{
  "n_layer": 8,
  "experts_per_token": 1,
  "moe_layers": [1, 2, 3, 4, 5, 6, 7],
  "balance_loss": 0.0126,
  "norm_eps": 1e-05,
  "tie_embeddings": false,
  "seq_len": 1024
}
Below are experts of layer 2 (counted from 0) of a mixture-of-experts language model. Rows are named router (the router's row for the expert), gate (a neuron's input weights, with its number), up (a neuron's input weights, with its number) and show model dimensions 0-127. Each number is 128 + 24 x the weight over its row's rms, rounded and kept within 0 to 255. Numbers have three digits each.
Before each expert's rows: a language model's description of what the expert responds to. This comes from a sample of Wikipedia text that the model never trained on.

# expert 9
Directions and regions
router:111087139128149072120126131105096106111115124124122119107119161138136123116135152093146145123156150170104142119111094146146140130065134114117091094112112099151094105118148141155080116116121161135166143140116128123143114091119151120168113110117092129110142149078163096151074127138091166101146129128105146124127161156121103137098149118123114178187124143104135090112154110140134139157158
gate0:130136138142141123155159176121135135179157143154131114118133157166109152090136144120125152153084149133149157145089158137130116179142153123140134081103134092128109122158144184124184124133142130153124169111093150107149113128153080163141131139146136074146129110138086168111070109093130084115153140106106151126126149160152105135113115097147122149114139148101160163158099087157154156140135
up0:157115163126124162140130125164100136115107100125101109173112122120156118145131111134104148102143109121144137112103124130129143117134086102115143120148112127097148125132119104157105124147136164125120127145140122118124162151128143110125122101113090138135127175130121168126096134129129115121122096159161060154137108119126113171143148118179142122119116113147098114163096133154115123076067

# expert 13
Line breaks in infoboxes
router:103113122157129139130111139115171115141161151095104101120135115110139150142161140140145112101103132135120107121102136139131111137107100109144132168149161160138118152169124122096119101085127137160144164159136144109137182124069121116120184082169126133093085124138127129142136098121099141113153114084150142100110142152122120151124089125104151123118117147133115165142133154160126139070123
gate0:126101136121135135142203133158159148094117145121176121099163146097120144163130127184118086149114136135124142139119095144067101120108106149130134144170144131116174149125121152179150163109139064109080084144137134169116154151139107212139156137134125128112103101137185148115100134134115078102176150144152148140154104110141154120146122134183143120107110133142150118137122149106102049090136
up0:151146105129121108132118104110117146142136142110125097169106109148139097118105137160115133117070114130115154097150147163142132099135103107133091115164135126152090097126164176115101150114151138133131144125143119118127104165135143098109142119088134122134129161105108085156145148126156129145141122099148113134108120135135105116107133136113121075119103138125129164120104161140128136126146

# expert 25
Section breaks and temporal connectives
router:108169143142100108110124112095103098120108097067105146178141104138155104136128108129109126156138151162133108110128115156118111122164089150133113182063187101135169124104107109126122124118088097139155178118128134114149132112132155099121118159122131114115112139103146146129169125119149146094122097126123126146048133076164173083160149111098128114123123179073109114090187125111146113087138
gate0:113127090135155165087154115138119153118127138124147135096102137131090125152158133106122100125156106188119183143154099148132105130144156162129119131147145097143109133100143112060119138131173136100098112139110151176127136119156172128145196160104123109144167114120143127099165124138099104122141136083086163111123135110121133093163113113158151144102128139180102152075125114121154138114125
up0:117167118109118156078118133131157141106148148152155156178111100100104118143148167130079135126122105104122125124134088101116128106140103090079141152131096162135102134088109138150125116157129150105138143139131115164120135117130134098115112154139078121118127096133129126103172158166145119111109118156106097170164101143126094155114176133182152167180070105117118126122110118144100124111138

# expert 12
Mid-word English syllables
router:151149147109128134140166134145127110111152103131144161155137134110125156152133148121109113119108109113164100147113159071141126142122090126136119131134132120151116123171155109141081155124150129185150121119145150155103102122134141145161122117160110099161173102127127123188078120162086138129111133148088157109148109139163122149152112125092068139100130118154108115121121102116109154141159
gate0:105124158133125140123136152126117108137096095070165104112108145161085134158124090093150123115165128133125138128118154092150130126137133144137118116125164100141113116155120141131139136120174089117141133128088186151152143129108126128130096138166151113145080153117138113151144141144091139123105141091114076122113105072119139119080149101129175108157118112110154200157111120150109149154128
up0:126127097148142090110138095122126140168124114162104110139127131162109161120139114137110136136136141163123136118098128111124119174165155121124117128130161154119120097133131097132128126157134137150146122116151122139148094111104100115156143113146131113115148111109112094129185128164100109139161110174120143136136112120195111101159142076116093163084113137130093159153116118118108146085070

# expert 15
Institutions, roles, kin
router:129110120106114164165130163114124157135109098106152147087116116117113139152147102105139153118144212100135149155121135103140100149144168086131123070175099156138091106175144113148123091148122105092151128093139150130139125140156135091137123109124157128135171180153119133140117181155054135121107111111177125165144091154129111154158145177141135138115155139125110109154109092130149121168139
gate0:077113174140157126107126104116111137134124150137134146134173118128127123117129162121136156172106154066120113119145092122179148105109105154145145132100093168128084156081147127133139120163062115120108127142142107172124133131136125142111078142152135134123182166134152109110105072152136104106144096164139100096138134110134144117134145108120104166120111105087180099107150087093144142131134
up0:137136107109169100125127105120147155154138083106137141128132138128146143132169144131127142132158092094096152138170132155114145153121110131148116123139147136108130165100086100138138163084105136167129138131159133141106095074149135126141113143162115141158193169114130142098158142101149097141118116138127090155113113136119125127127136111100169112128148088142141093140170168126087137097125

# expert 19
Years and field labels
router:130150121109089128124152110126167141118186120127113108111129090124189122111126121143158116159106124106178124100152179108172112147142074126129100134115151141123170146118108122173135152103117119072108149167145106145125142125115160186119073141123125141111130133151122145133110131156141131092113123155129093113145127089108152119116183136160122109116100158163106126130116162105096127132166
gate0:089140169092125157143145151156126155144118162109134132071106077132136111158095118133154143133137163186183115086168076098089136126147119143128122142144117140182084142109151095138140161135157163104118131123097134127130123138096119151147152118113115159097118096111128120121096128141123144159136153182155133107117124127147121140115093129123105161111168139104118114089100123119093132158183
up0:104132166134144144133153097123135141120148140135144145093131122125159105072101109098124101116109088150105095131130084120125144134117115126147101100130162151126161093108156117087130149118103167123163103181145105143093130125108153133122105200179154127153138096139132153104109087138107167169186140162112153158136109098149135140113104121144149097144089122140074128151148146082079107134127

# expert 14
Year digits, Spanish accents
router:138089165168096095148135126118125112148143118147111094147119096134166075108154121129126123133167115112139089106143071115078145133151161091146150181167142154152128146140105149084117090090144142136143127125125146145119125118114147143124090122159125132114109132119171177046156123120140142097171137144132103115088166111123150086148151117112129080113103128106118093115153118126096132139130
gate0:140128143175140089114112159128102097094161136121146124086146125094118153090139133114131161113118129119152076126148136142154112149117126108152141132127136143096172089136090106149122124174083136095140123118103124127157136101131141138132112139124093123117128167142193106135135159116130155140131111141144169150118147093129155149129141116107111114114134115143117159140111159204129103132080
up0:122131148077156176147115091155117142087123120083105115112141120123126134145086123143096098120150114135096153115116180107150159097131129113167105103122123124168131126133099150121093109097135141113139146077129137124112151119124093123123091119151164122173116144099117110089134135129137086131141162107134077107113132107128139066136103133148121152134134155108137143092155104100148106101117

# expert 31
Initials and name conjunctions
router:134143096131143143092132145089130117160130109089116109160097132179117128099166153134111116145149132116123104126114097179138198133122128101119111180142136138200143146083142155132093137115118155102110135074146132130109133124102145117170114135126136140156110152080094147108141123113111143128158100122115075097071130096140164120126176121093141129130128167128135121116158101130102146129097
gate0:134128150133127108144122118073164173101145150096148161129155153147106138118131108158171123168091107177131129125143159103145128166168134133124126142085111112171164099133149141160166176153138133144123113111171119158096115128145144116124123095145126124143095158117106144133143137119139144133112112107151113132107083166094092146163100141118124138122137149106130116176136131090134120130126
up0:106156132101150149124139122137140109132114103143153127136127122111175110131135145120130126162149161093119168122138123140115143112143131101078157095138120137166105150114155092112117124115140120131091167143188167140166128096128174129085140153139090123115142155148147107149137072161130132156104138116140148131122133188167133135117159094133157127099100180102099134173153165095119157150138

# expert 7
Prepositions after verbs
router:153172142140111134166092113144110091120159166117092146131131105109101093138113124126104107161160153132096121131128118169138142098153128119129153107075117106101133135109127145084133128117080168099119162087146099180109100127168131106132138126151104086134131116095109098134075098134133149129101091164090138155100158170129095143163117093172114145098137118183125116098100114129125151085134
gate0:108105095131120139144102149088138100108123169117119124077112117144119153174132142147130140111151091145085124157152113148171129132128095100101115062090127097148147119151119149159091118131128124150084117120126131122122116087140129092103143105113134154150132161155137118103114123116142117152130117117131166125135107116131148146120110125147140104146125096128111090142170157116109113114127
up0:121122128139141116136141138162081111137133101160136135110113105100109178120097119162136091098153149110130121120092108083145129149155134153127117177121153097133122150130118126125108133130102120106146147119144131155114133093122085118096128155124121147089091108164155103097101166113115168138113086118104155164166133117133120121176137125166135132167147131144046122122093152153113106132128

# expert 24
Proper name pieces
router:116132144101153106107139139132120147152102162123127113138127103111052111119125166140130120154110117140170133097137105139144093140115145125122134146152104183142113107100103094143131127133135185118108093155116091127158169150133112143115135104104128132125178102119161111144092155137135117120131126158083099130129132141131142158138093118106102133145149083133066130122104125141107103096146
gate0:197113087140102135095160058100081131122089123135103132152139109089167191135123143131195123136144146130142179157136151145118143118122118126089126143095130078110165146104131113110134151141098099139144174120156172120097137144143110139123113098090129072165127147128104104165152155154145140138123108134115103103107160123099144102140113088149124131123113110172138099083150181128140093141087
up0:145147138118158109142155138098113155126109116156143131145151136164163143139134134131161151104123193135146148143132175123148114133099108094117134138090089122130134132158153127108106109155081103108134187155101148148134132142127149129157141118092099149123191093096146143144140122087108104098155109120145159137110122127095142139111130069151162116124137121136135154137131155102112136147095

# expert 27
Non-English name syllables
router:162109139149121110124123139118140161128138142100096145117117087157079113128121139124118145100131147101110097130112124118143127148119111086121092134137118092125090147113206128148112105154125155132104160120098130160125107116147101143152133134138118137138126138144132102117117112130126157112160102137141150129113123128103154073188143133104095138140154157134119098140136106098086150164126
gate0:169119114132133148142115131115128162178053100105106178129112136143102061104081131146138117140106115128098125118088137148162109158123123099170132132095137118113092084138171141082126124127129141148135133098119117073161129099110102118118153106117137147146131145136135122143142106113124166124103185149107100103109086106103110132155124130136131107125102112170102146119104162096162115109140
up0:111120143100144135106091129137122123134126121137102143167162116133130108135092097133146112120151106127083079171167177124145112129144128159148147126119071121142118125112119133128149087108118129154144112085157104082090133125164153128111107179138143140150121164103151080156138116130113155148158124140155133098086126128121120152094123115120088158119145136123152116147076151103168103118089

# expert 16
Spaces before numbers
router:118104128129151126130118155175101140136157115128152133152174128103132094121161135150152125101121122149113130101108103179158139109099155093157139183109152139156123123109090143094113123110126139177158116116117190135105131181050152143147119082093130129124136115122134169099120132117175156150148126146119119119115159099099157110115120169114170109132113161128124143137156138096117087135149
gate0:149073109141152148104071102116176144151085134122154132117132110157129128110099103173134123127118159120114112112131167101102078128129181088156114117126132099130107082146096068134123119145128086118093123123144116146153168168122088110092081149146142110152098108120170107115152109132172141135135116133136102124141117106131105140132123153101138114137083101162143102173134160114081157119147
up0:124108120095131146167139124116126150143158161144161139130141117128108086116125107118120145126151141131121108139147190125118141153077076121160157127110132122136104100102119129129151128116128188144155125110114082077143125127128121136135137157169118120101129143149142117107159138148127181125121139109151092121129139087092166126126128133125092098110094112124084133139105149103110110122144

# expert 28
Numbers in tables
router:121108131093113121112116097155174099107093117137133129124121152099100149117083130153155117109100111119147117151149126103121129099119103156125102161122141099104162096144145114197158126137163116112135070156143138097133127136110097150104077109107099126172143067163149163133162123096141096171133118161123100100136134125110142120094131064113184130168117151132184119181095138122179159112106
gate0:094105145141132150119071104168124123103171108083086132128124126161121134120127107157136119133147132117128109101155117129141099125115100070128109128139097113115117159128149116158123078131146129156153128124090074090171156154110121112141099074114073138101148163140116128072113120150168078095160128113098100131151158060117102141129119087125071122181113128099105144095141127110101101062146
up0:117104117094091118100135162105118122119125120104135122177098138093121149114136136100109141173128083150186110121171130099123143116121163115162105135172117129118142095162105090095132106120149144167144086110112070115102086138096077097123140096123117138115154151167108129111138174137164107107135138099135149109148114113106137142136150101101089105151165130136133096163090120092150119131106

# expert 26
Main verbs after subjects
router:118144113095106134134169104153171131092136112185127114137151185145138175123087113131097166112116174117147133125118181095092117122129146108159169136124104139122146119151084157125124122102118100126166155152153167115097040115092143159142180157121180130099115149138121084153095123142119110105133141152130133158155102148155125108120119146118134179099118107111151126142128129116152128140095
gate0:126121133104114119106154117184139164124142091136148103169089097149149147170123171111152103148136131112113151157170093096097121144119134158099141114166101168156138089093135129115127119145121108103095105100081111154174143119142190129139136139134096126128145164122154139157154137073135173095141146100132114109151146105126114123165114106119102110144105154099095102124112079128100126154132
up0:089130114165135142136145153105141162122132093145162109146102134149105112114108146127161148146128085114113155149117121184098122108159148135129095099114112099133122123110089135144125142115140156120140157152121125118172123128102118101147131047133129151140148096090133161134162128131182083169115142129099115113150119124126135134116083117134100083090089086138066091156122131118146078101137

# expert 23
Possessives
router:113129132148122108116136123151151109121143136094171150147140150168145085125169138117124141152129099154113124200164116162109154149100161117100124160122151076132140117144131116090090121146148105104160120141122156141134152112154139157128123133123153117098112102121143113111138112144181090109089168146141130142147141107095109132129107159127092111162137102107124132094137121129071147088106
gate0:078156156137125145136136142129123093092144143145130136124113095163129123146174132153102163129073168116167168111144130100133142107149125161093123094142147095122108127174128114135077134193138126104130120142144143111110114132081179122141153140155167095170136115128127148111136168142112102125165152144110178152095148105141115087124136112102164096115108117146116126106130126112131126089143
up0:115111147090165146140142108085133135132144097150119153134120119110142102121143123092136156128147150087134170135111142123109122126130083111091122105177145120139095103133167142117146155119145127105149137155122138131162153092127152145119152186117156140129100117127105165115125151123112128115156167149098137186144155143159158102140166142121105131141127112133178158121139198132148154100168